python train.py --routed_scale=1.0 --num_key_value_heads=4 --norm_place="pre" --qk_norm=false --final_lr_fraction=0.05 --train_tokens=307800000 --dataset="wikipedia_en"
Below are experts of layer 7 (counted from 0) of a mixture-of-experts language model. Rows are named router (the router's row for the expert), up (a neuron's input weights, with its number), down (a neuron's output weights, with its number) and show model dimensions 0-255. Each number is 128 + 32 x the weight over its row's rms, rounded and kept within 0 to 255. Numbers have three digits each.
Before each expert's rows: a language model's description of what the expert responds to; "comes before" lists some tokens at least twice as common just after its tokens as in all text. This comes from a sample of Wikipedia text that the model never trained on. Tokens count by the router's weight.

# expert 11
Plural endings and plural nouns such as countries, years, people, States, plus pronouns they and them.
comes before: ",", ".", " of", " and", " in", " were"
router:084132107109167120172122155066118168132158132109126155154141140200239149128131101124167100123109116133165024187151092139117115054111136101125108115196063114149087166118138163084118095105169110185071106118149155072119141158156075113129097146125161163117133146156120146138160104192150140127110162073137114126143109146155169140125089098101070149075131150098081123087097113130110112110104105087105105102069141150124158125111109174080084119082114103153136104093129089131115125091118134132149147151150145182176101149116130109083139108128115107123146178152143082109168132070153058119116109084185141101150111162144110066137139120135095156125163148176155147146125192182201094174141144187119096100151101150147128093153125181222130152110179126135075149092112151143160169119125188
up2:108071086172131125149093133120175173134148073143143101183110103124121142158141092119134096072087119167149137109147147110126164136121111098123196113144119183139222021078143138144121188131148125139124121156162132091145146108120103105118112083107084046100089153143105144125108092089077134102151129121125167151078143105196097168214139142144064131175085118151115069116140141096154164129083098125161128137138121097157114144174136111121120135138218128142110101128104119096156145084112158173113148137166193103105101124121130102152148147157180081133145137166085139123120105100118064211192170085119135147167120123077095150119143163136229162140170176135125128096149140126161130140099162166179162079144172123148093148131153140115127131131104096062082117078110169143174112154126103
down2:194112134093151117155125179096124156095188126146128140146039127172154125123097148116144143115200165102164087158103125124114091057121144135114093096135071076129115176115142145134082167129130130117153175091151142157144126175131089169135095124082143146115184143153109166166188144128165142151106070141141166142130151076133142177164102115098096119135157185122123173158148107097128137175108137085175137102095097101096081140078099185145124172134122109162152077110164102086152106118081115135091083170167082125149204075168124134141107124138148159114069061127159155119156149111076174110079092127096077154138153102125180097111101135048133092132180132135094111136149139145171142146169153140085179127081165178099151136109092206156147142125058160180174063138138109099105170130112124
up3:098126048127144143179150153097074138117126156119071106157154129132150120099109094150125074092113135139127130141217144131125134160122109113149087138135116167138108192125113157133137121138058148158151145121094135132131118163112113123137117134091094131136142138161082102083144133082143139148130136143117150105152058163086140070074105139108123169115090086123133088111168133148125086184101241159134107121102132092140121139133141102158169131129050186104121153189130139067094171086092111169082110105118113124057092143150139079162133111164120060154140144147161135077078074177197150162080104125158126102113119131129135121092103155117167053062117117121097161103097128112148127158136210062159127188122169121144108167132163152084084104120164088177146143167084093039138151128080128
down3:155119082102098118075076118094175181155121132192128217106105141128146163147112165152108136117135092146179148149102054089077115111140129138140093109140123155174173074142114172136096112171125171155153114125134130138106092156077138118087120132117080155078157090115072154163024197124131159128166058150144121166100142082140087091173152136058169165094115162126104146098114118124196126162092169145099136117140135120140067145111155155105194160149121084146159151116132139120100084159138090122144094097093140146156069159124102153085171171105190108148116090115143103182122161059100179139133104093139121112163095175149148130158081103131099098148176123147172108147133159089110145167106110160183170120158127116138195169149078056160145157123089142105141079139123167167130114102136148
up4:139123146189145129097090133130207088058117144087156045154187149111180098106135126120139160100133120119182130187154150201115101155125160179124158103157107100081174189106138110097168079143120123137067116153112138057144130099097133157218134100075131113127119142100160112107110164104118164115180132111101200124166122139144120174070115118113123143099171116109093099096168163111120168121139133120109126109119148126050126181124113179159102131128108106134083099186060093123131123173161079148118074104107113094197100135151128092116124159088107090127150198093131130183164091143146117138202163128109113140123111099161141122143109118153088183126127166108162130104152094086161122127163106125141161118101065105154149144110091123158073175181082080126115104127189119119194107152102074
down4:145135124117164115146065157094141138097137134214168132105107131123203173132169073112121101136095154133143134158105099155142123110099134145108190076075099134190129161139176065087114170113101144142113154115098132165110147181141179148094089126116098090100156117093068121133063058102151211129105153117127175124148124132104142164144122049137185155105175145164061094149167115133102130078108091163093142121160116151092140143165123101144142116090129121133124154075124098101173091104110055139124144117131136101187154141132162119097135143091197121148123126134139054110113147118097094108177209075118140201161184112141122127128137139109111126142169114195188135105168110128223131117117069121149192106126162174109098147124119077120098139174090171155167130112142148133088099145137098
up5:118122158133118144135076104166098130115158079063128150125159093159078134125082069110165145093116105072176125137126112112140131138123116171148042131128077114168121117148124119080131123117122141134120100120111136184087136152163088132160119116131116142154211121147104091155146108130137117054158132116132199093092126144065150108158134132112191175113094121059096119081126108121195072172105137158097093151166148111100107161090160142091081128135039090079106124073102124117140172139089175180114096107157113116107120126139192150133099064178100117132148092109094109125063171081143121130140135058109089089135085044184114160130075156152154137152154168109130156097103116129109106154119100060124057103148106148143097127090103114174152083209116123134125187146141109176142085136108140
down5:095147104131169152140175105129190073113210117126096106178147185140076127179104110113133182087189131138112133159129133156125106167158087111071106124155142164131133100062138148145147153122073068175134143077080163121200101130114073169117149169067097117127103133113123124188153155127110100095184157157108119146171144128112157169128177108138138114112140130107177173163124141120106168197119117076105140180121155124140080136120108114133137187142093014179163124127173150113126173120146143132125121147190157117118124099136142135153160178101075124132116125169098155100112142112120176173192104138131089030123141068137153122112114157136180134126089094114081124125173186158170096049142142174118137176092101102118109116085147179102148097089136139112138134110074128134101111140130079
up6:154150109068133141128138059122134127087155135135098075135169102140171130135146140149102107180068194188114102088050153133165124097139140119082181074143107140049178075120145119097112167081116106191096129114154125146139148142177161101130168109138182111154094104152169110143121068154096092066114113158087182135122128154124074122085123114177065135122112132126091057113155155114171115219160114073121139103177116148118176110089127115203140123115103143117136085106137145181140090068126191135158142130111125093181112157118078118162122137171104147095161142160096106110103112174149115123147119135098171109156114119072113119093142134123058136155130178098117132177140119136142121146140152118166187106134065111119123118177108156221111173122181100152175094137158165105091162148143149
down6:137164146110200115140114168101145138130104078117189131096165115159158163108164105120121184147118089078134110110132154109102172174163161108180118110164186070081100080154117130092081139073102140138092128148110094144111127186123135126145115123163105152135141123109167100150125173191147160097119098146152114123065158142213133171141098126090113101125197161096120084178127139171141161105104176128146145115142143141157169142124153091136139150136149162134149186097080105179086096085147105169096116140066124196130122182090070116132088075109087143116151124176103097127058172085064190120097130070113136173110114168101109141135092099098096127120080150113119065129147104141155131099144120127150063106132123152152134128156051089109081134161140087096102213134114186139146100094148192
up7:161130150135165095127168154049112133158091132071100092124139121140145132170157127136122178077134090097097143181135187115101189122070174131126124091130151194089125118214138174074134173157157155214180170086126116115160143141149120108133127140149121106155132171145162101152157146165123103058073145083089180138153129096144180094157116154123116108180092078129151147110142126114152106102103213165091135127142127158091182126135167140075123121099177142066109133185089097134163128085140078165134168094112138174145118111114051099074103180158117132125091164095160085157194122177123114143129107106110126113114106162084120168131143119179069132131157131101178167115154121157129142134127092124167152097089096112143088166152097142095197051115085088115091134100100118155113120120108108
down7:115080074190102098184078155139113111132097086164107173103107143095148125104171091105131081104151170130163169077132109117134120072156099162055145133082101163111138126102161150093088118169139143102105149125110130086130080111154126125122121201159088139138157160170065146155090127088146089149110173089143184101099088207173172169166130049132101154130192169181152098099114077099113137144155136128100120101150150104127137112094115020139115103170176150148088122156156126099130147151154124167143131170136084148167116119138165177098128199171205132148164112205114164173132152090128118103138119118080178134145126126097101164121081119092158176107114107171138123096103127107113112134085119127084178121150183159154171082147156099150124107124060158152119160164150150105159136172125119
up8:121146132104120218129072162108093105166102155112150141140166098186186128151089164144122162147123096133171154116177140115148126148155118176140130133166070104132042108138111098131135078054182176108143142161152111130113119156166131127095153147135092127102174078166151135139071069096095131105196127092108139145100165097184143105132154121125084105159159153096163150111038103149155059121122124164124109149148128126094142155079159030121057122109102155165108095112110091053131180191110136169084155108121099159078129155129154106099138168126156156112159095136108108164127101163106084104168139100097136130141136106148150135096132154165152063101132184085157115162127167128136133121077090182077092104127128160123098083072137170166160132056127115099119140152118091195150144129129088
down8:099124127107110106157174138136097144163171108086081157081113123170115159123125160139140092156135116125130158104189101110121148108147045127076060140195067104124154162133118152153131119163095106109156128166130162083142068154122098101102101157196149187159221142156070175104147195144162149184136180112184140148146094093073154078112106071131104231167103149156112154126103123137163167166130120150096094152089150163080135114137126117134148198158117122083116162115118181159112159128117144148109122155103121091155138077160164114175122081157161145071133127134153099163105130059135139148128097141137094136134137123142103116110112112108132145223115073111145218111110161176117057125151170104094140138103107140179105100184116132132083127092125125135083081165137119110149151131142097
up9:180144126173150093141127146130147168162131105102132133137145112092111137085135090130138179153130113085115044125144100128120155130107121224109072183191154196147048126139145115153167116184215183165128192086156131138120138125149121094105089148125114110094127152147110112111109107054097140166148168075124175146195151182101151120119117144103160116055126133129146119094134121128171104062134178119100113134070132149109123119113187210077139107104118081127097177159188108117082126105120127088111101156073176163089082128130130158118097132133158166165103134089147154118050079144146094125109173131129150131142152115120108144111109111150121118150116094137138192126129156087124115147186122057164118107118113131159144170105068121130164071147077120134063126089172080064098142120119130
down9:103109101162137117167136149111131184089175128128115094117120154153134122084188156155161112142171152139130175112182143150075139101091084119119098155114127115175185144085116157162091076130116088143095124050083066157132128121174122119098198112197144131150115093135145111098118140126144120158092136121190137161106135114155132079159140173180096129142117100173135150115135132084146209133058166169150142119123140103141142081113203176113129143138127094124145141109118150152066142175197125169174130193105096133162164144209155128142123119152101194087113173135097138176104081168073184070105204133105159072133142109124104124080083063161126137115149115103142185108111115122150138131133123115145122114135174158112111090122165114141103105109162158165075094200150114140207135091178130

# expert 5
Month names after dates or on/in, plus time and place nouns like day, week, place, area, round.
comes before: ",", "s", " of", " in", " is", "\""
router:105104096156138117165108165062163140089084125154210131152162156187186082097120174117208082120079103102079036161151148160160194099120143135129106191184104118156103168155111162106135106112165054102111069061144139138124109126182088093129101116077148144099176098139103122168157118180147145119094114090124112145122090164145179156108110061061146091147150114148113092086133136150135166117148165144177126157121175146116092169144140168103113099158102099149107077114136081108062117119135106124149128150132177136187125150146092097121124156159093153138140144079138065086105135133206116049121092153171165133121127141150093136119091118163091132114139163138167155131105157172102094141116112170060132096133075159135098135155125141171102157085127149135103135132098164128142164123168178
up1:131131139098129134098129152122145121074124122105077203147036124101159140082109162103136101106109157180166108117116117107135126135118107109170084100141181106112132104210114182133128117172149111154129080126096150104089149192156128160118109132083124156143113140112121171210152096114149181105180124142124132141142130129093117096143112120140136147096142157111123095058096053118131130181114147151089091153167137105106113114154063159120170115124081033131127109132182142165166192140112141141120063210115098153127098143180121113115120165116140120096144147127146092090133071172132113108152144103189201105064121116075125122098124031194146144220164155117109131110141097141141133142144098159132084131095152147154124160090157135056104160135105155169154161085121065096168108147146163
down1:157174139118118070180179149099131173146175121070113156162139103049140120142104111112095111154133074159184170157107104081103125112087103155169142118121138109128160076161076086112173143063122147180107175103146141099159120094163093136152138185123138077113152131112067130161132115166093112051116119141106065143158143113113133074115106132153177120114190132132179143150099118167138189097133174104156173153152095101183138125127175147130091133117137104154139161106129163127139147119109138099142143147122061104132160151113115143138181172130079187165155143158130122099147105061074095053104128148104137115163100092122148145156114138141188122164098065106116127089123092157187192134129126124127148098162151124064097167054124078153069178167165116158138081149115168104115216117137094
up2:134129112100142098113068129108133144132192139090089099071168114136105129154167109156118104075162087073144189141214174129153102139129154116091143197156142113131138181096125118146118094145116131120123125151153153162122133068115155105129135102102159155081118112174105107095113113148147155138131148134192133094151134137085164099099143114095095076159158133072106095110170181163117138124076111145138104095119156167132176110148133043174141124132169168096088153169129105143069097060120122140174164138129164134162150138108176107193100127134106137197087142109183126077070083149219148118116169104106123126078132136129122145118077150114087075097123126147109122197073120191114114148139125133131149132166135108134139179137197226123133120125212161164129155116074162130165110126107196
down2:123144130086090158141094168151100141164160172171137199157161166152070161075117151083117102114160114105180159190116093076089185087101074155089101134118160081095164135125118159078113079101127158159111136095107070147110099116124138107117167127177150144051157132124123141170121113135141152161172121113182143162104132146128159081175120128108151138180144102165079135099133143099089160062105113122105137090043109134115079135187157084191114166118151057088137111142202113082141183114113132091120148160152094135122125133096166146099158135135151171136133085116077132145137159138136200115196116064124067094180154134161134151140122142065113162164187098131165132113134149098152164106145076104067168086094145080133138091138089094129099095075092114108098091128149138094122138150140150
up3:156122138140111113121125138172113113099124159141173117139090187181161124141118101137149123117160111106150104117132161063106159153108157131147157152089121124115171116107118124137126082110135202097156117142151111128116144107175120095182091106151158044113112148124058159145175147086123086185099119136094104130236160087099097131118168125047130128113116130062062178078100095107094080122153141169087120148140125103100160088128195113127157156112142163125096077140110095192129183076156171181145146131175178122092134142098146148131130122147095151123149077102170148171101084110164116070127171125192085145153082133147115210086124129120106136190148125110190115176124124090148118161095165139135134125206128149137121161092109189194084126144197141103095089148109141156116146173131167
down3:100128174125130183108111173131130167177105165112121219098156092123124103108156140113105147119211097150122136082068128195144133177145173142175121111110116136105170091178068097129136139113084106154118114179117057066095168164137103136173125140114157113156093120160168126122170146131096129153127134048085148135069128148085133111130150097155216149128082100114156125159142117133146141130120147155140108109131195103181099146089093079112105157116148101106098162084183082104113156176109049129081150155156106138033133118155138127152104140181117144167089111136200133107128115144125127128116045154125131133116122079159117090115108098125153099091211103094092103108168123177080048127114077159101093098117109112119164115145136115060146101108194114104150134131091107138144147119121135
up4:102116039164147119075144155092149154080119134126171114151113151113201134127111225118142207056145111089168118137194101163120067142101107152110107085118118139093135099186137088064122105090166099093150155119150118094111111146168130195117122108122110139128135129156079192111090148166058127102174120102078168086164134158105133166133106102100109099121149124118193136076117129111160155094109135163106104119126151129170142133099143142094124136111124121122084154134105114120086097150086174157131110091151135131144111150161119138057117125075070090087077117122150115172220103167110102202114061107106121100098114067136106140139104110142110111132135130084142141099111155157109114156098123089178188126138142148140089133142086163180160101061169078158108196162161167135140156145072115
down4:086045156145151111183133132141110158119154153134084103136125091097086126152157109125106126095162183093175098137190101105138128143142129135129186128159098126165119107091082143130139147165144165207066096143143133098124128074066127145111155119220070157116102149073124173132136154111126116092126143066174113080101150127115082115097122100122068122106194155145143190084111128159129076194126129130151107128112133076146196136081171153106132167082135133084130052134164190131169151103188115130112168195127150109123074160113124142208151116125121126089143093112133148085097136101122130125175090151169195110126117108114136139132163099123147173152171116114160151104132104117172154151168138112110170165162157164158132122086092218077121093156116152148121085115079112138105155179097075
up5:105151143195121170089119167070130126056115095138117098177160141075163160128120180116114132154133128091073171173136152175150098124143167133147131174161123083151094138129140092118141094131188110153127141104131150182104141103108119088123122091082109124089092129126106184108132147093079115156183129069095116098058166141125110111121091119100127083049040111107165063112118117163099138165121166098152141166161156178113100024104155094078112118140095155154139101125119116079116148064144129158207139130134115159139166129139111099159144116081090115180125150108159117132081140153134111130143133143121181120133089175106107171165125145123161103159130044085148124085168092144063131147141142191134092126082132112200126094124090191107117187090102185137129124133103171115167176124138110
down5:176148147100091110197107151196118180116162160106067118110106153164174168099129175153117127128121205132189152145156085122112140065112109107088151127117131149113161127184121127102133130119100133151132199128124089089082127084115112154154121169186175132102138122136099202117173143124108094067119174103128149135138078127163155126066148090187141170132175185088131170051161111105040134111119111151110076152074101111135133132089186206134130118068084183100108150159159107089149106122098131102150110142106175247132139148101126128123159112114121104154131122149123135162136159144105079107098159103165151080159133091107153111158114122139162091122108145092132134164120109140111197125141174144131146088159132169095114165096164104181123105163169177103122133151170084161076155120124123
up6:114128153035178111168140138157157181072084118143165129132141143192177041068116093067150121100150118173132145134122163078156128143126156085134100098133082117049142145095107122105165130183174170152086112143155185135104128121160071130163117118101181100114101135179162140115108114107147150117122170124118122108179102152183145084127120092111133097142122184159104113109180110118130084140153100169131098145107170113117132163147153089134128113142126096071130106084132035118130138135138151135104073148136114097121096180171108082108131116093130085143123183062130084142119138122158085090135119095155168077109105185234149084121143119109154106110179129103170143136109195115150078150140109124137133108183089173160126123146103114138104142069134133120119169027113143153082142175163123
down6:060148100181145126195101180082151183153177138058108104124172158085146167197130153239130163112159150049209136117164122128192122138112124084126129104164122104148111139104113120087146108133137102132164113156098101104172101075111103098146089158107174162175117170093179147118178104116094136131137154123090092132109106172156125093200134071128142106146110151167167078118172151121129133092073107166148151064129130170101130133163163136172124066096078109119154096161081134108130055059164136130155147119070116099170090125150084107150208144128131137159135153111111084079131125106164095078121114125153134129137111130097155135133184148104139143205074132142136107155119118144130118122139148114083153149065112144168162152144151109143189109159132184116097138133128125092133113129103147
up7:122175098166140173102113061137179154153100177152131136093123134159133117077130106080156099130153119131085093121143104164103175144131137157104197151055158105163123152146142130122099049179141162177108127085134142165142123159148121125182105115127144119083125122133127082122103087137146168154152142127110188080156114141086148128094142127136187143165129121156113129142184143123172119114185160154147108125113128144110112114172140152139139127097119077135091137180094191169123190117080120092155105064143120117117201140067098111144061101169175170157166144092149116177132122127122150081131105116191046194124133132118104103117174115196182122165157131177100111116176081137116124188092136143139206146197122122149092165033125122090070124151160136193150117082156149129103097146131128
down7:182142165139088154146129047145069129145156150156090135123114122072169105100070096119137189127106104146084123110115139138123119116125107084163202139118106091121130063142135117102123128094139075119181179116108140126147106122177096159123118168103132062088145171062107152196171156175098199119134154155163110144110159144176120154170100122103104029109161110147138109161090166087118120157085135196166145139137065114129122120130098070148152108159100120109087099174118087104140136121153146158131134162129101173135130127143147132222137057118129148145116080118198181174127131095116151146142121172167123151088172154121122149158093123089145126116170129159123138112129104133164086102158153055119119130110122210144113218130186142178079060114096101119106142124078137101109160149114134
up8:128117157155153165104081108122103092169138110077143111150115181135163099132130216129158165096142044116084147162186130139155152117159183178118143180138075134136114086163127146124177107139121167143079116132114130119110110139102120137133132100084153091093154156151172162132119119097138072081136149145086175103141083151167164105144208072086167125143159173145108124115194103107105136109115146083124123085104155121142157142089100174112121136193120186068160070171106079137121148152125089188167144144094140155115093139145114172125097144070117094170129164154141094119208125130061098079147150095182136121077099126167149128121046100148111155109160157096091113125142152129106115119096143106139165125064140145149174148110060194128101164182110117134106126109081190081163076145162101
down8:158134105093158065170117096107127171068110114150057064105069116146180190158087098072129124141153148188145119131046114116101092095108130153143125116169091116116137151143135142122083129152173084116131144176156086081133104108176125151174133113132059122140143177076087164093116143152136137092096112140131153113116189162141094106098089093120123153159162148145144225074082118149151137071116141135088152136136157134062158111138123099106073117143129149092115161150154112103151148056118147109107143145145118117220171170150110105093111157123139125093124161100074150118147158177104133148124145107145134163157079173040160152150152165135104086116097109152150105185149142142170132132225133098138111086165111124128088107087144070163132121203131152143120154144138078153121148172146071

# expert 2
Quantifiers and number words like all, both, two, three, plus "of" and dashes in table headers and separator rows.
comes before: "-", "|", " years", " %", " Candidate", "eg"
router:118173126140165095081102132119134157100140152097158065116160099161154165105098104107149153173139114157132132146111149114181185128101183126143120138180104138127126154069096135087171144143195138193111106156154146140135154110164099121143084102128179122175089131175135096100144171157108103115094208072104146111158119135124086157115133089119138089159104125126117119082093088126096128076110170107163050079070145165096142168139145151113100133111089044135133112121099085159102108096158109101151130161170135124108108174161061058103083114172156095143161144146159063067154113173159084159155101089180108139103052138146149118090156085171145134131162110111131136119165114182136091180130098096102151107212118119171142112110092221117105159064117099126057113151097123139124164143124121
up0:151150136105141118097141074109126177177137122124180095144113135144158134121118112181124099148125181189124094186162198140136105077144193110157081138146115150122061156164103143078111099154179117137137095176109149189117094109186112140121102186131211116183175152074197131132127103116149109160087125117155129195128121153135187150185192107147157144102150141165112134085155112055154083136157087130086135067142125160088127149137171101100074116124131084090143103143141142147183145108172131090158163176135141148178160101194115157178180203128112123151104095129152122126040099153148104156158108081103165174123138119188120028081134118123115153158155061157124140129188091131111096132151145132154128109120116144128118140144167141158117157107122154133088107098165104119112111115148143
down0:095140072143137121101153141080108196114154130093127122119161141140059137121167198132155137151122146070122130077137145101120120117134152121170139092198149100110090092107078145134163097105147081136130074161120122131140137065107149084064104127130133140142091133143138031136159129070100129155123136170103087136125081079089145118122144174103196100180143057119118121128121131127118103135132100126144126119086124112163150124133143126078095160077109134154085126188099165087104128118180156160187092145144118101110101076155107153140097106158130107149116090107161188149118059138178145136128136066104095108106113181123119142134126127117105160124138108115179178129141137074104141196089093133096158128082131093203109096128144190049165077168212124081144168179139041190130097128138135
up1:143094098140126091095208130116114155058138123080087127140173107086142119114196108096117109116103137168146124092120154199087104120080120162138191086123169150120137089090136171157116121150136119167133183125126142178100140107126119150162107115139138161146178124132124172146089118178120224119157166156074193104129129141137111147135115105080076166172140107180166175100164129102142138151111057133145097125067135107124170225118103154121164113116126162153143091161139155171134160113149101149220129049165078115080174134161174142129095146119134136100155140128140128166119231137146122128157147143148124145153159145100161139136162097143087152129152084162169117132084127196143124152075125157096058115145126108090131135183138196129176076126133112068117132158107103175103149137125091
down1:122126097134127161128117119189157119141135108161140151119138136100174145157088116136149126095087154093124157180083123189015166051168151110120139147098080112125119155143135164162067128095089143126093113069060128124101120169102106173109171112138076086157109129127161128182069072110150114167123129144151124094095099148159161192144172108066144156084128144118121117144118109157088159161107125089088017086129110137110126107054112113158148127099136110145096155127151093123111124108104158111123119128158123060089109092133080179187128080157164136124130095179084113165106104118089121166159078150128118118166155137120108112080180099110097066168129081086146102087089132091139149168155179126092086128071163100095140123161077094090170113158133089118081102148142099164147130123155200
up2:117120124154157098110098136104083139116096121116113109122078117064075098174173125126100077150146125125103183138099126094095160129164102048129119136044151142154157079132141071160168168148116131190087147142089170123129167066131143143160138124099089135103097155062095094234129156105123116153160098167115173075117103123125110050123153135108108125099103105100128103143114126093121051128063113103082099174176128094128131159118167164124108128115169132150161137068086153120137131123083156120075114144101152137063124140113145139079105107177103116107110129104188136171123164166098078075225104106175115117114147183155134111157088123189138130093151103168131177181153105191114132172140121163166165180148072105170153156093122160134173091137140104121135140106090096139121120157106160
down2:144070137069163115022111110149121114128186140139116158088124206136090177127135106163133054151104188150099171146135126158159144124117122080087092161133143153073153091141101067061161104048116150155121176166121067141124136118082139153150172083108112116145127118143060118126132172107119200168110157098146140120055082183133119130078095120091117075151066119144169162094077132072132109118127082142101123118156148151113099106139164147147122105120147117067125164137124074141097169115123135143091165131155143131128128098130103071101095142112093141145203113125150121131150119087088105098173157128146112124141112152121108089174106135143103127122158062158124162093115156078126136053132092147152131147137136152113143089169084098154109081042105168147137070179089151130081133125077155
up3:128137100165125098159115079070075121163128202099118119148071174093166089131176107173124122044117154091144117124144132079119121091109117114102159167134114104103118145152107111119133164136101096145135116120164152105110152036079127085133150150104129051147135150088118157166060150107116120138131184117168145142134119140136149142163111116131140063146179158191129156091134173122137129182125116155053113144106103096105179139138208101083156109154101129113138125103115151113139185096097134133114124065108077110183129110187084116156109170065157114061119126129115142087192164111131134130053109202036152137073133108072131102110158116097090075127084141164173147100111127122119116158107183173105120137110075124122186162148107164115117113158148105195098121091084136136117107171125141
down3:056162153197140091144122096108113159070078107135074094092139112132187113141131155145119128127104167104111119134097177142132173162148141199036189133147115164115161074144188114103178120142127141136075127128149103131111155211139127085075129081117129121085163125162111096188159179129080166122127102104106103107126097143179184072123128149142109152107104095110158160180147176078132136188108117093119162130102126143125140172165118084124137128174076148113062107115158137118153173115112098146148099161097176171178177123155138112093143084125144130154156118083103169165076094105129152178081073138125111115105154117145167139190162118137112109148134112155152093109104094108117123110123154121049115138099133147150135160158117150143046131208130120075145105076119096153093133127213172
up4:113149165140130108106073127103157157143146162126156158094137087181204139147079141176102198120150086127196129118132134170153148098130205166118126120156131109120123164149123045120116122085133122164121102194094081154129115182110153133194118150115147063109162130098199130066128106118151143049095137118102097102147144157095100149163137133125156065071179152081119107124112089086059119115141174098119117061116130119113154149119097145101145131123158144153177092138076143118108120127167159133069155130107067131153099163115135170124072203140141158099110136107072080165114118094159087124130152087183148175110103132108162062074067122156121111124182130137139126130120142115179114157121158134083075083134103116128151110176077188098149098146153153169133119063117149189124122103092129
down4:147106137144165078084090134118209127187081149115167149099128095119128130136113108084073108116159137086070130140136100097182168163070094162112122143158165089150178168092170157157108141115100113204101140137113154122166118154128143103138091120137080127102139149130137179105178101175100095069120100107074115098140151157147143177098195132106145149121124141156178129095138098109126116124140153131061161096155093137137125104130112097185131068082128119132125118135071139120116143146138178129132144206095044112091124106127145083158056149098155159122104135102147146166144154140147065116143139079124133158149125140152145147095143132074143169131091077122113115132143071168109212167106114111064111140160173126181168067103107082131110121129140188125202126093067105042160178091109162
up5:129114185119152146152147224142113137106178099147122038114127054185105140110150133118140119114130126108173114134153185190068102126161188117144142129190076131054091152154105143079160093109113180136091080189160133133135125078106111136088139123106094166154107143122181109060157135146122151125120107075130085124174167112155136151173160107092121107110096120156217149061150131144111098133186154108154079143114160156109176172129104080096105096140098149074075128159051132202119159116113165170123148121119096102152146121209114083108088162177081079084122143148135113128075139168102132127150058094082071092128091161140132097143142148153151125148145089081121125114129143184111116161119104173123129109146123124151103110118113111103127164115138174129118124152098131112190102139103110
down5:161108134158093131115142210141104116173176120124129144114130104135124136156123096142116091086183124152127113081088175098134093176127108155122126097158112074140162168115144109114158183104075116109142156106102072098128147171120184067164100159124168177109123126092072155148102145139065106143126098084134048154137167110115139093138156126145110176123111151088143125111098109145106096066181159100132168122183131132135113075064157034153117100109122157160136149129181101115170141130151162171085140116149178152130152172116155134190115189152080102132092145122068202082176076120146126045134140096032123098129119148137130081171097153129190182138176172142183161159144146106127106141135142117151161115130174130138086085135147152164131069141136135150150067153153102090108092105116159
up6:137136125185121145141118182139107112149097169082138130083102102061136106112135120075122136188115017170130124197107096185148083081132068130143107146109126149084159054175132149096137202154108161108136102205149116138148131059135130111125121080170136149162162100194095138076150167210155144153060131134119120114116116126156113180142087103126126130151122101147168179125060104084163148106105099045187109110074136131198212143106157121118104128135104128104064096113159114106131130116131118110100128178123126143104184119149137155131136135122088099150163126076157102144072114146148137095103084160110097142089129154119102123140110158107156143074150149177119154117118149188117110145104122138104140114165096122168204085151130188124100166109129140143154123146152132135069093107169161
down6:087075114126085124108179154159084063125074142171141087162122146100112166166153108080130106119079135118154110147107103155125084153119078157118126148194062138104099153085190064115178129104138117073090159166127141159123111138126083111156073194149106159077142148140108136138198128143133078110150146131147135138159127142128110144134138165151154118130109101128100097125130202128068146099072140153164142228118066102186123073139126128097101117146089131052173148123127137110105111106183085118140081154136160181128131107153140184114144129119153142181088155098129189124175119133089156175120096166101144200083123107113180147114093091143111133113108178148146151150094157121117158151166155143105155090175142183173042065096096132169192135170101138135144141108104092114141176117127109
up7:077131098131108132167167147124165121129142123063133045142107106198143146160077123130120078092203190163112111144156121093163078133090129173092211162101122117119108108083112076146126126156122124100105142153098158128164093140126138104214048095113144067165105152127146133094150118104114090167115149092109144112134182139124091139072147132124123160094065106167098117176200141143140189117133119124082119167148129177167119071163159090177072093137129109115102111151151167108127113140103101161107099128133148154145106114189082182121171137136202125200106108188100139121127192089110112127127163203128108089134091158120105157071107138102103161102120060173105134136123170117148127122179075171084175097141106127130131044127133150081110144124150133121129110111123140112119169092104124
down7:091150144176149092189194103155110139098109107130118147148115160149210142120122108132127099121134120169173121170144111196139151079070153140092095134148114138109124147101129192137081116078097160157130135123114109165102119164146057149073176159155107186092085137169115175158146125139146148141133158131176176168115134084095144142163101116136108126131083147120173095138136107105062202103071118105122100092140081057171116113080114068139099119054180111085176157069154156116154136179145104169083123155135132100154131159102166146093191106127155142083173188168075095152126113116055148127160072173159137121132089096099161142145105120067101092108136169154144153119151093126143165154125125068173160158084160136106107142138066116163123166140148136175094107097101132138101151088174158